Experts of a small language model: width 768.
Below are experts of layer 4 (counted from 0) of a mixture-of-experts language model. Rows are named router (the router's row for the expert) and show model dimensions 672-767. Each number is 128 + 24 x the weight over its row's rms, rounded and kept within 0 to 255. Numbers have three digits each.
Before each expert's rows: "comes after" lists some tokens at least twice as common just before its tokens as in all text. This comes from a sample of Wikipedia text that the model never trained on. Tokens count by the router's weight.

# expert 19
comes after: " was", " a", " the", " is", " were", " be"
router:135143100158179106096114146153090143123145141117108094124116120167125093148146151079186115084117151141147138171140200125125136125167097114144146113117105116120116170102134130130131097094123157150108144101103119122110136144132166111127157165089111126133145143110089173136126124095121131112

# expert 5
comes after: " ", " |", ",", " in", ":", "|"
router:140136125131174098124120153117138150146183167136125144112103109079151112156120076176144136118136159093085092133113074108133113171114140126117139140111154115137120109115168151129088139110119142160153152136128125134136108132139136117125138103119127117113088166144104133169107125125094134129

# expert 2
comes after: " the", " of", "s", " his", " The", "th"
router:132128100145139124102153131170098125132152127149113097181109138133122102186194112112114107099148109157141109155169130121146133096144120088161107120136107128134125148178093089138115128113137158165150116100122114097125123137128109152133102195090107113127147153087138146130171136112107119159

# expert 29
comes after: ",", " not", " due", " well", " was", " had"
router:142140091166123107096089130121146126097139061081121138171130098109168105114143139129084120097132128125101153154087134116164143136160147124152136092108132150153153101102132147135123142138142129160145136113143125128107133120127114183100105088146119134125144141138131140134178117113090139121

# expert 12
comes after: ")", "3", "4", "5", "6", "7"
router:098168112118112125115112124156099133122126159129136145157113103116142077083166153147136157131139128124135111120121115106130131121144130126090133135069142105137177137136126124128128138139101089143137127133111126187129147102158138127150139098142133134169162130167181087119107148127116110134

# expert 3
comes after: " of", " in", ".", " for", " to", " on"
router:081170160107113170152094146115121119123116134106069138098170185075120109143128168145147145173132196084158152126150137115124189147161172121109148114148129136114124160087131116124149103138144143085118191093098134120147125114127125121159151065087111104167114146136108121121103065156143150091

# expert 39
comes after: "==", " ==", ")", "===", " ===", " also"
router:092137120180179128177154127121138144123131163124115165112103133162151112105139155099110116098141124123121118091085127118129113136121152181168133119175119126178124140109131153139142073145147098169126122136120134114118109071150098095138159135100153131137162077163146138083105127118127147110

# expert 6
comes after: " and", " &", "'", "/", "–", " of"
router:127126159155124129125101124110107184144115100123128143143147112179084083150171127136130127149126152097145124121146071130142105094093116103138108111150146150107144158116153137124098141122141126136152136115128142155150097177130147140194102118113103146122099107130109108144154120123103136127

# expert 23
comes after: "\n", "'", "7", "th", "’", " his"
router:145148132104118174154088102125123142150086098126102128131106161116130103149120119119124074126082127133133071123152141083122134098120132091150080143084135163071120131170124096080150133083143168114089117170071143166151116126120114099138115156143112132162137147133131175144153134165111118144

# expert 18
comes after: " ", "1", "2", "3", "–", "4"
router:164106144108149156121174171155156130112120117125103167126097095121160159089168115106105126118138124123100143121119098137127108160101133198154109134090161122104146116126105113114168108138163141102138153094142127127121155108166160119113148108130106108156111140145102099139076140161086147148

# expert 8
comes after: "1", "8", "4", "3", "5", "9"
router:141117171165119129126112116123092119132107139157116153098141128111134086107125147143102122127119150159121166152129134077141100122096123103121109117163133119124162104063125150135124132125089111106128126159137185122113147121111127107114144145146143140096092124136185170136162137162139107142

# expert 15
comes after: ".", " |", ")", ").", ".\"", "\""
router:141116091104129130141118124138153126122112153156115158087173146151106143142121164097138112123127130177095118118157090119143096130149150116146098194126104141106119122112053128131125130099118115105103103141107090194136186129149158131093120078148110106139126094152126131106127130096131120116

# expert 10
comes after: " the", " a", " was", " first", " his", " The"
router:079113158129114168098133146109086138073137093106135107144153160144159120145133150142152140099135106099133100093111107150101155142115131098179159075083162180108112165135141112129166108139158129109150102135137082120144134126138151125140113134120151097174144192136122080140101129125150146133

# expert 46
comes after: " of", " in", ",", " and", " to", " for"
router:111149107124113087116149156142113141155137116112127122171091103101123089124124102161139150131092126116145114106079087134135145156117123098108108099116111116118111141139130115127092149134124165161109127074095149121163111122103126171127123146110092134143152147112139091090136140143159115161

# expert 24
comes after: "0", "9", "1", "2", "8", "7"
router:117161153123126165101122111123139169109125139132107094118153171140172114097159145183137079179103115143126137141166103119135173116125190111107091070132087134147106133123122109116108131130103109165124140143143096080138092121133156105123132097107105179111164153138126128141127114125120127131

# expert 7
comes after: "2", " ", " in", "3", " born", " appeared"
router:136072139095085175070104147092155105134156129126136124132148145084167100119157149144114120133122123111122116118117117131192092106131127124181090138185175092136098156154097137178106147103085101085165154114140144163120114140123138093158110115171143109081093156150101103150147137149126101186

# expert 21
comes after: "9", "′", "°", "5", "8", "4"
router:163149104095107113104112144133155128101079146169096137137136176132142099107125116120106109135109128142135148107109123108140124137143090136080111142168142095116099117109146106106063094154110138115131123170143120115099139125112183055144138141107133143140155152127117157133144093142096125133

# expert 22
comes after: ".", "5", "6", "3", "4", "7"
router:133138136122150098156117168114162105099116124141096140102142105145137114139083118129134128119121137103155099091119140172162145132143130165146128167148148127134168125123121091073168106111134119117120126128092104106139132105147131175103132107163102112067109173173133136176162143120148142147

# expert 36
comes after: " the", " of", " The", " a", "The", " by"
router:098123097101127071157152149073112125110141095117119163121141139114147075127127086141173131132126118120132143145099126130151121166168142109128119153088123088147116144117126085133133138155141126170095130085164129148136141091133161167106123113124121143113147116134148145140192139117136097128

# expert 47
comes after: " to", " he", " and", " also", " He", " has"
router:146118107149142108118125108133119116135149113116122149119097085138138121106119153093176119123114127120120112112120133151115132124141109121151120113100141133151079139127173103132156146102134168161075121084094161069122102138067083158131134178082089159125108190108119112087076182135159142112

# expert 16
comes after: " ", "2", " (", "0", "–", " $"
router:107052140098145104136120138129133125108105149125118162147111140089126062145103111130102108137117159081118139133121115108125119143143162114122127123131111132131176128119137107105157169107132139114128156100128134157131126108129132113146129112104128107124149145121180130147134139137116119115

# expert 31
comes after: "0", "2", "9", "1", "5", "8"
router:116146131073132165083155114155117136097110108133153134083140147122136114042159143125092124130130124104146117104113117102146163150126151152132115118146154125138154134096119073115098161099124095154178117161149115164127140130158138103085137140116170142126162143126187175144116115157117113115

# expert 33
comes after: ")", "%", "0", " —", "3", "4"
router:111143138212112146116096153113116114118081120131159147150182124092120129138159160085083105106150153138140158126152110161116136171146099136161150154121101153101139121113135143147142122160099122102121102170098150122139160150133147152125169082141106099114143138116123141089101119126117107120

# expert 13
comes after: ".", " The", " the", "==", "\n", "The"
router:157111153148155097143119148147145121147127109120152128137121161142144093138127125098151137097134095125139137158103143128169115136166115126127163112130159110147150120114092153125141123137143145143143146100115159127159140105110167148135151129094141076109127185110111154132152092090117135085

# expert 45
comes after: "\n", " D", " K", " A", " T", " Z"
router:164146117103132155131135109147143100139172123115159124093131122118122161132167123165116159128137086071131124170117149090078106162120111133128176136129128109144163135107139130125151121097117095144172117145136150113096122104125149083100132127127130144157101112141143118163107119121128134089

# expert 43
comes after: " |", ")", ";", ");", " Preceded", " information"
router:136131106103094107085121121096112142149133142132092098157119101117178152154143165122123119136112147133118115118078116148157109124125093155137108102147111107136111112119122181126182135119139132112112139067144174169105096163110143151083098098088105081158108081147120096117136108111105134073

# expert 35
comes after: "1", "0", "2", "9", "8", "7"
router:121148138125121125164108091095168137094109161127121149111163152133145147152145161161075135127137133105103142132137185123151134130136142130119105142149132121107143133146112111094136125138155076112126137147063129158149131125138147147139120120097145187114165153132154153137166134158140120138

# expert 30
comes after: " ", "–", "s", " electoral", "rd", " San"
router:140080143083135172147136166101122121116150125157128110122154161148087131174158101114138118102121140134118131098137152138146142123150116133118144141141175148084110090107123097111113090106150148119147106173116110161129143143123135144111105101139118106101152077117102157144172135165105163162

# expert 42
comes after: " (", "1", "2", "born", "9", "("
router:138129145162127131165199141124106153143121151158135129102108144113131093140072178105099155133122093115107148096089121129181104117126126095093142130132161141115146130108151108139106079115071166132098130141139152121113135140144122125158103094099084096131145156081152126166169083143148162117

# expert 38
comes after: " ", "–", "0", "1", "2", "3"
router:142093167120120111097054157130137178130113136088132157121121114119112143166108167129123109091140154091080135091110094133112119153136068097123150131125179152097153159146172169119176114134144120108122122125125133117148160112119133141131129125128098133162126190150128141170133100105139119139

# expert 1
comes after: "\n", ".", ".\"", ").", "\".", "|---|---|---|---|---|---|"
router:135131099122100122151141114108133121134111154126142143137131137117144148142176105108123081164146127161141130108127171094110126146138168108135102097160116103137100096130141127136097073134177139127118128118098075180105141123145176104109142135140127093125096090104141130118110091114121158089

# expert 20
comes after: ".", ",", " where", " that", " when", " as"
router:130109143157121132143092127135179164128128135122121119108155114149108157132110165110166113124151105155090099147140117111144140123163119106115145110124172153133117076156137128140143137133096163097137148142130130131125094148128099127158140118128146161146167149123120188110105077106091131111